Below are experts of layer 2 (counted from 0) of a mixture-of-experts language model. Rows are named up (a neuron's input weights, with its number) and show model dimensions 0-255. Each number is 128 + 24 x the weight over its row's rms, rounded and kept within 0 to 255.
Before each expert's rows: "gets" lists some tokens that make up at least twice as much of what it gets as of all text; "mostly gets" lists some tokens that are sent to it at least half of the time. This comes from a sample of Wikipedia text that the model never trained on. Tokens count by the router's weight.

# expert 0
gets: " of", "|", " |", "ly", " such", " and"
mostly gets: " most", " such", " many", " both", " Votes", " known"
up0 [142 151  98 131 107 106  85 149  97 151 108 113 127 124 126 155 108 122 112 170 149  89 149 110  84  91 113 222 155  96  99 116 106 133  99  74 112 109 137 163 105 155 148  82 156 114 137 102  91 173 113  82 100 134 130 108 166 153 201  92  79 133 145 134 118 102 145 125 165 132 156 146  90 136 115 135 126 115 149 101 136 122 128 137 104 125 116 127 124 125 144 121 118  81  88 129 154 150 119  98 130 135  95 121 154 117 132 135 146 106 137 178 148 166  84 155 139 143 136 140 136 118 127 143 114 139 131 121 115 155 127 105 134  54 116 114  97 131 126 122 124  92 106 105 115 146  95  96  89  81 143 117 118 121 112 130 115 115 111 130 150 161  85 103 131 130 153 145 109 122 133 164 104 148 133 127 138 171 121 161 131 126 114 151 132 132 136 131 133  82 163 138 152  96 126 134 111 152 107 125  95 139 111 149 114 131 134 152 138 127  95  93 131 132 127 159 154  75 142 107 157 114 119 155 115 142 118 147 153 152 117 162  73 134 138 131 119 143 139 143 121 152  74 106 150 162 109 153 128 130 116 154 135 140 156 123]

# expert 14
gets: "-", "na", "'", "la", ".", "y"
mostly gets: "na", " Michael", " El", "See", "ua", "uma"
up0 [125 117 132 140  82  94 125 157 151 130 102 136 147 107 188 158 150 136  95 121 142 112 167  89 146 124 113 119 170 128 154 139 111 144 137 119 130 134 135 147 104 140  91 120 128 129  99 133 174  98 101 113 138 141 131 134 130 132 131  64 137 161 111 157 138 195 142 115 150 104 167 107 102 125 136  83 146 112 124 133 160 158 138 123 125 102 131 101 129  80 125  75 139 130  89 133 125 106 109 136 157 149 113 127 152 115 131  85 131  96 133 112 132 187 159 134 169 135 148 136  69 126 123 109 133 156 148  74 138 126 117 151 123  68 135 119 125 107 130 102 112 137  94 113 131 125 138 159  94 141  90 134 168 120  78 102 121 102 144 138 159 137 131 166 116 144 115 124 141 130 107 117 127 116 112 112 150 105 131 131 121 112 121 118 141 134 113  95 136 160  94 105 171  81 128 131 154 126  98 149 119 136 130 100 104 138 110  95 132  73 123 108 151 147 107 135 124 102  80 120 132 110 103 179 140 123 143 170 144 152 111 143 155 125 175 121 127 112 133 137 133 164 101 112 157 132  86 126  90 172 110  80 182 105  99 113]

# expert 8
gets: ":", " –", " (", " -", " as", "19"
mostly gets: ":", " –", " -", " $", " −", " including"
up0 [121 124 120 116  90 155 145 178 123 154 152 107  87 132 124 100 130 123 126 127 128 127  99  98 115  92 127 127 112 163 112 107 121  99 138 107 136 165 152 142 140 157 155 111 126 124 104 143  89 120 128 139 133 158 118 153 149 138 129 142 146 128 127  83  75 131 126  89 124 163 134 142 124 146 135 142 133 120 120 103 124  89  94  90 145 121 131 130 137 139  85 101  72 133 140 145 110 139 121 115 135 103 155 108 106 101 140 135  85 128 130 165  81 168 138 172  94 144 127  89  94 142  98 107 186  54 114 117 147 132 125  89 117  95 163 156 134 114 111 124  84 160 124 147 181 105 137  94 159 119 104 149 163  97  93  91 156 126 110 121 162 130 102  94 135 129 103 149 119 110 135 120 101 105 120 142  82 110 103 144 150 154 132 137 200 116 132 134 144  96  89 154 130 127 117 127 136 111 144 110 163 153 124  81 163 145 127 121 137 111 106 153 103 107 137 120 159 116 171 118 124 153 138 127 118 135 124 195 134 124 143 152 125  99 157 132 159 111 107 152 124 154 167 154  99 137  67 109 135 161 109 128 125 146 130 147]

# expert 9
gets: " of", " to", " with", " for", " by", " from"
mostly gets: " with", " about", " against", " being", " used", " be"
up3 [143 137 135 226 108 155 140 168  71 158 154 149 126 104 144 161 125 102 138 122 124 141  89 121 153 112 121 120  92 138 127 164  93 121 122 127 148 151 137 120 127 136 142 127 118 165 174 120  99 121 121 126 129 117 141 100 132 100 159 116 127 147 138 131 116 144 132 128 141 131 139 125 120 127 139 140 127 102 129 139  97 122 100  59 121 124 108 170 120 111 132 150  93 114 113 138 134 130 119 133 130 132 108  71 122 148 139 118 164 100 118 144 116 121  94 109 113 121 124 170 122 114 150 149 156 133 111 136 130 108 167 116 111 112 138 144 111  78 114 146  44 110  44  70 113 107 159 105 106 146 112 123 168 129 110 119 146 144 138 137 149 108 124 145 103 148 132  90 124 120 170 116 169  98 170 125 108 139 138 142 132 124 121 116 141 139 114 124 167 143 136 163  81 124 123  99 130 116 126 149 144 158 131 117 120 146  90 109 110 153 117 115  83  94 130 165 158 114 141 117 122 131 107 106  93  80 144 150 117  88 125 131 104 129 104 134 108 128  98 104 139  95 128 122 113 162 124 167 166 129 140 132 123  33 104 116]

# expert 11
gets: "-", "e", "ing", "on", "g", "er"
mostly gets: " Pal", " photo", "sch", "din", " Man", " title"
up0 [132 121 133 125  90 140  81 134 143 186 145 133  89 160 171 150 119 135 165 156 126 107 114  98 112 102 117 163 106 135 110 117  99  99  98  86 140 156 141 119 120 147 109 160 128 140 139 128 123 129 134 103 100 163 127 119  94  96 173 106 115 135  44 138 155  68 146 105 136 134 139 148 132 105 133  90 133  98 125 127 119 124 116 122 123 123 119 110 147 151 102  99 117  73 135 166 118 149 157 163 153 162 120 142 115 149 121 137 157 161 132 105 143 151 119  88 130  82 155  91 107 113 134 128 153 134 145 146 138 106 138 122 157 136 184 154 118 117 127 103 141 111  96 163 144 131 115 140 156 149  97 124 147 115 125 120 118 136 178 156 120 100 125 143  92 131  83  51 152 159  97  96 129 142 119  96 138 119 110 156 135 150 137 148 102 136 144 141 125 119 125 101  95 125 167  93 117 115 148 117  50  92 140 121  95 112 153 123 113 108 129 144 121 107 150 137 162 116 107 129  98 112  96 136  88 121  93 119 115 161 147 127 115 125 131 106  96  95 132 183 105 113 142  91 135 129  96 151 136 103 155 155 130 118 109 128]

# expert 7
gets: "ti", "si", "i", "ho", "n", "no"
mostly gets: "si", "eri", "oa", "ira", "ona", "elli"
up0 [122 131 168 169 119 134 126 136  76 173 165 144 153 133 118 116 147 116 107  89 118 120 123  89  67 149 170 125  99 124 131 105 115 156 115 116 147 140 122 147 104  91 151 111 130 140 124  97 151 125 159 138  99  93 137 107 101 126 124 145 141 120 143 120 125 137 118 107 135 128 144 100 132 122 121 141 134 184 120 167 134 151 119 149 113  99 151 103 143 109 116  83 162 131 132 118 148 114 141 122 136 121 126 169 127 109 159  99 156 173 137 104 127 103 136  99 148 145 145 130 162 128 109 122 103 122 131 131  94 159 120 107 176 128 126 107 163 151 126 156 158 100 125 146 114 131  75 148 125 128  91 143 142 134 129 155 111 135 171 110 100 136 109 125  87 126 149  96 163 156 147 152 157 132 120 130 104 118 127 105  96 153 112 124 166 166 151 112 117 129 151 126 127  64 144 104 111 119 130 128 144 142 149  95 109 135 141 114 110 122 159 103 147 118 144 150 133 146 120 151 154 141 109 132 108 110  73 130 155 118 133 122 121 115 130 141 249 112 140 105 155 109  84 152 134  16 125 117 127  99  99 133 122 128 125 122]